Weights of a small mixture-of-experts language model, trained from scratch on English Wikipedia.
Training: a variant of SOAP for the experts, 648M tokens, 4944 steps.
Below are experts of layer 7 (counted from 0) of a mixture-of-experts language model. Rows are named up (a neuron's input weights, with its number), down (a neuron's output weights, with its number) and show model dimensions 128-255. Each number is 128 + 24 x the weight over its row's rms, rounded and kept within 0 to 255.
Before each expert's rows: a language model's description of what the expert responds to. This comes from a sample of Wikipedia text that the model never trained on.

# expert 4
It responds to: Prepositions after passive verbs. Prepositions like of, in, for, and participles after was/is such as described, found, known, considered, often in species descriptions.
up8 [146 108 140  97 132 102 115 127  79 192 139 138  65 153 131 122 133 166 149  98 158  86 150 116 102 115 162 120 141 146 109 139 130 133 105 115 137  77  97  95  99 122  86 108 101 150 127 128 135 160 121 184 153 147 161 165 121 104 142 108 115 133 166 148 153 149 163 141 131 145 112  72  98 129 113 185 123 119 111 113  78 128 106 130  93 156 127 179 149 165 136 152  95 128 168 145 130 149 121 131 126 149 131  94 110 143 121 101 192 138 110 108 107  91 112 128  97 111 139 160  93 125 121 108 154 118 149 142]
down8 [110 125 110 147 154 119 140 138 101 140 125  57 100 148 122 117 134  74 134 113  75 139 103 163 181 167 139 133  99 145 138 131 103 134  91 124 150 116 136 111  84  82  56 119 184 155 119 133 115 148 141 150 152 153 136 202 124 126 163 121 124 163 105 121 165 128 128 141 122 169 128 138 121 135 145 127 131 156 144 130 119  96 111 126 139 128 118 145 118 166 135 157 122 124 149 157 145 136  94 134 164 119 103 122 132 120 118 155 154 117 140 160 137 121 114 150 119 115 136 123 112 125 135 120 136 119 151 167]

# expert 1
It responds to: Verbs and particles. Past-tense action verbs and phrasal particles in biographical or narrative sentences, such as worked, returned, died, up, out, down.
up8 [115 136 176 104 165 158 129 157  93 105  87 132 141 111 106 125 157 126 106 137 111 129 145 118 121  99 122 102  81 134 104 143 124  51 153 113  94 163  97 113 119  97 102 143 112 112 116 184 165 108 142 150 106 122 131  98 119 135 155 121 119 163 113  87 116 142 115  78 138 152 128 169  86 126 142 159 133 138 121 109 165 108  98 108 113 132 110 130 163 106 133 147 146 109 143 146 128 130 130 151 168 167 128 118 146 156 147  96 105 154 105 134  85 115  92 127 141 137  85 165 103 144 126 119 120 133 116 145]
down8 [119 119 154 151 123 136 115 154 116 106 100 108 114 154 145 133 154 114 139 143  97 162 117 150 135 139  58 164 109 121 144 164 155 108  97 106 103 125 115 175 134 101 117 135 125 136 158 149 155 122 147 148 117 156 114 182 101 108 123  72  89 119 194 137 131 119  86 148 156 125 127 119 137  89 130 143 116 155 106 108 129 108 146 115 157 138 157  98 141 127 152 154 111 125  94 159 153 121 144 131 146 131 102 116 112 110 135 139 107 120 160 115 128 115 145 134 118 151  94  95 113 124 151  52 136 103 133  76]

# expert 10
It responds to: Place names and locations. US states, cities and country names in addresses and tables, e.g. York, California, Washington, D.C., and the comma before a state.
up8 [112 163 158  96 173 123 117  92 142 153 158 132 142 118 134  99 110 110 105  98 143 123 123 146 167 135 106 151 131 117 129 101  98 157 121 119 124 145 153 122 160 128  92 122 100 118 137 139 173  98 156  99 104 127 116 123 130 131 141 127 103 177 135 159 108 130 122 130 155 132 137 114 124 125 135 103 160 174 155 143  98 139  90 126 119 121 135 116 152 113 112 123 149 135 135 151 149 127 128  97 125 184 120 133 133 165 146 190 188  97 115 119 136 141  90 161 119 130 135 154 129  98 123 124 163 129 165 156]
down8 [179 142 103 146 137 102 156  93  93 138 114 133  98 107 125 131 146 109 111  97 115 150  93 143 119 167 123 130 140 135 132 111 128 116 116 122 121 133 113 144 153  88 131 154 139 137 183 118  88 117 112 121 108 119 134 114 134 131  78 108 132 147 129 159 148 150 113 119 127 134 146  87 115  90 156 120 115 145 162 107 131 103 101 113 150 143 102 104 129 105 113 106  96 109 152 147 133 119 170 106 131 107 147 182 147 113 158 143 144 130 115 137 151 133  87 104 126 125 152 176 152 110 129  98 127 123 142 132]

# expert 7
It responds to: Concrete object nouns. Nouns for materials, machines and building parts in technical descriptions of architecture, vehicles or weapons, such as glass, roof, engine, wheel.
up0 [152 107  98 127 112 138 147 180 154 153 106  99 116 163 147 146 134 138 154 104 142 175 108  85 122 126 155 142 129 123 104 102 105 115 170 114 151 111 141 135 120 127 103 121 167 119  74 216 121 157 140  84 149 159 135 113 145 127 138 170 132 156 152 137 131 117 127 123 144 154 101 118 131 154 139 121 162 120  89 198 100 112 104 126 102 118 176 112 115 140 109 112 109 140 165 110 122 142 126 119 163 135 102 118 101  98 189 170  99 135 116 105 163 148 139 125 120 132 142  96  99 128 145 127 115 108 109  94]
down0 [ 86 127 172 145 153 104 127 134 132 153 124 117 101 140 135 120 149 134 138  76 111 155 135 120 113 110 129 121 162 157 122 138 132 139 133  95 106 104 151 143 108 117 177 106  90 111 134  78 114 144 110  97 147 142 145  88 120 146  99  87 129  97 130 161 140 135 134 161 121 100 132 147 166 120 136 106  99 136 121 142  98 140 115 112 119 109 113 134 135  98 112 154 105 149  96  86  81 147 127 127 171 111 118 118 103 120 171 163  83 151 155  92 114 140 123 170 125 163 113  73 149 117 129 133 102 138 110 171]

# expert 0
It responds to: People and institution nouns. Common nouns for people, roles and organizations after articles, e.g. politician, professor, community, Committee; also infobox values like origin, Children.
up8 [132 139  82  93  56 160 152 112 102 135 156 157  96 162  83 140 106 167 121 128 112 161 174 171 124 144 136 117 116 125 136 128 137 118 154 132 182 132 117 121 105 167 137  93 126 136 125 159 126  88  98 160 122 119 193 126 173 124 103 138 108 172 141 122  86 108 149 154  98 140 135 163 131 125  98 140 125 136  99 154 139 142 129 127 108 104 129 111 107 120 159 143 129 119 121 109 116 137 102 113 131  85 123 157  94 127 160  76  88 198 121 127 121 147 117 120  95 170  98 130 127 121 112  91 151 150 144 170]
down8 [ 99 175 168 130 161 127 133 119 110 143 102  97 112 119 131 175 141 127 134 133 174 148 159 162 121 121 121 110 144 149 160 128 107 122 154  86  99 127  97 149 178 159 126 149 177 118 134 193 136 138 108 143 147 107 164 111 147 119 131 111 108  75 106 118 141 161  92  91 117 158 158 150 145 127 118 103 111  77 125 151 156 109 132 144 101  89 131 184 136 111 145 117 145 133 132  98 119 151 109 172  92 120 143 170 130  99 138 171 134  85 157 169 101 146 159 184 149 120 123 109 129 176 140 109 144 136 137  93]

# expert 14
It responds to: List dashes and headings. Line-initial list dashes, == section heading markers and leading table pipes at the start of new lines in infoboxes and lists.
up8 [126  88  84  75 144 120 141 175 153  92 118 149  84 153 133 127 150 134 126  97 119 107 146 133 100 115 164 181 101 147 119 143 157 114 113 154 106 145 104 113 114 129  87 145 126 150 150 135 100 129 115 148 142 154 110 104 119 165 122  99 134 114 115 115 131 176 127 164 131 145 103 118 114 131 126 120 152 119 107 159 120 136  78 104 131 145  92 170 154 103 128 125 127 141 152 123 141  92 101 112 119 112 101 128 138 151 135 141 131 116 137 141  96 163 125 139 102 144 129  91 144 136 127 151  91 131 135 137]
down8 [124 152 143 113 178 109 129 172 115 120  85 175 189 139 111 124 128 129 150 137 135 119 142 103  83 129 134 153 146 117  88 116 119 128 126 152 163 143 147 163 133 118 125 140 150 168 154 126 158 144  93 131  88 128 174 170 140 142 140 119 135 148 150 111  98 103  92 145 114  94 137 163 125 151 152 107  94 138 138 140 131 125 117  90 104 160  89 131  87 157 123 142 183  86 150 135 132 136 133  92 156 154 168 101 115 121 134 140  87 126 159  90 123 141 121 130 145 152 126 111 144 125 139 123 155 124 118 134]

# expert 15
It responds to: Personal name pieces. Common first names such as John, Michael and Robert, plus word-piece fragments inside rarer personal names like Mac-int-osh and Ger-rit.
up0 [150  71 129 105 117 144 112 117 119 128  87 134 152 138 150 133 135  81 119 164 179  83 147 142 122 133 151 125 127 160 120 146  93 126 130 133 137 129 181 114  88 129 183  99 111 114 128 123 119 146 137 162  93 111 162 101 129 153 132 119 120 128 156 154 117 151 120  88 130 127 128 162 141 106 102  56  89 154 116 131 130 124 106 144 104 119 105  77 176 126 158 123 125 145 107 125 113 156 162 134 156 138 150 104  97 126  94 169 154  99 120 138 124 135 109  85 117 134 146 123 132 115 190 167 107 125 123 123]
down0 [154 145 141 109 164 106 151 140 134 114 135 116 161 137 178 129  87 109 131 132 140 128 172 129 151 113 122 133  56 123 187 116 126 139 113  91 110 101 105 152  79 117 120 149 101 158 184 121 111 131 119  96 183 133 126 132 171 138 142  69  80 103 122 124 111  98 123 127 111 162 149 162 129 115 119 123 124  62 100 159 138  97 126 100 112 116 137 153  95 141 116 136 128 167 144 132 148  99 103 149 146 162 122 183 101 131 128 113 112  92 138 131 125 121 122 126 170 147 149 124 113 158  98 139 135 130 105  88]

# expert 8
It responds to: Articles and by in definitions. Indefinite articles and by/as after is, was, directed, plus colons in infobox fields, e.g. is a village, directed by.
up8 [129 113 121 151  86 127 151  81 147  89 130 126  98 148 143 122 125 159 108 123 158 112 144 128 146 129  72 161  90  65 108 142  89 137 125  97 128 123 120 131 128 153 112 134 156 155 131 126 150 119  91  92  80 120 151 104 148 134 159 138 159 144 146 159 144 124  79 118 114 162 126 137  96 151 154 100 120 117 122 122 115 143 125 150 122 132 141 107 101 117 176 148 147 105 108  97 125 158 137 110 120 138  66 107 100 107 114 148 139 122 143 142 124 164 148 123 112 163 105 132 113 122 123 123 143 120 141 116]
down8 [ 71 161 146 157 169 154 140 118 158 104  98 143 130  95 124 146 112 135 142  91 121 119 137 113 130 130 152 136  90 159 125 126 129 145 148 120 141 103 121 103 105 124 136 156 125 145 159 103 111 107 136 129 113 139 141 122 127 114 129  76 156 113 125 108 114 112 101 117 105 136 126 142 112 137 153 132 152 129 146 148 166 105 129 142 106 176 103 118 123 141 122 130 104 105 120 130 107 134  80 162 112 145 147 129 124 107 144 133  92 133 164 121 102 152 115 120 131 117 151 152  61 147 134 142  56 105 139 150]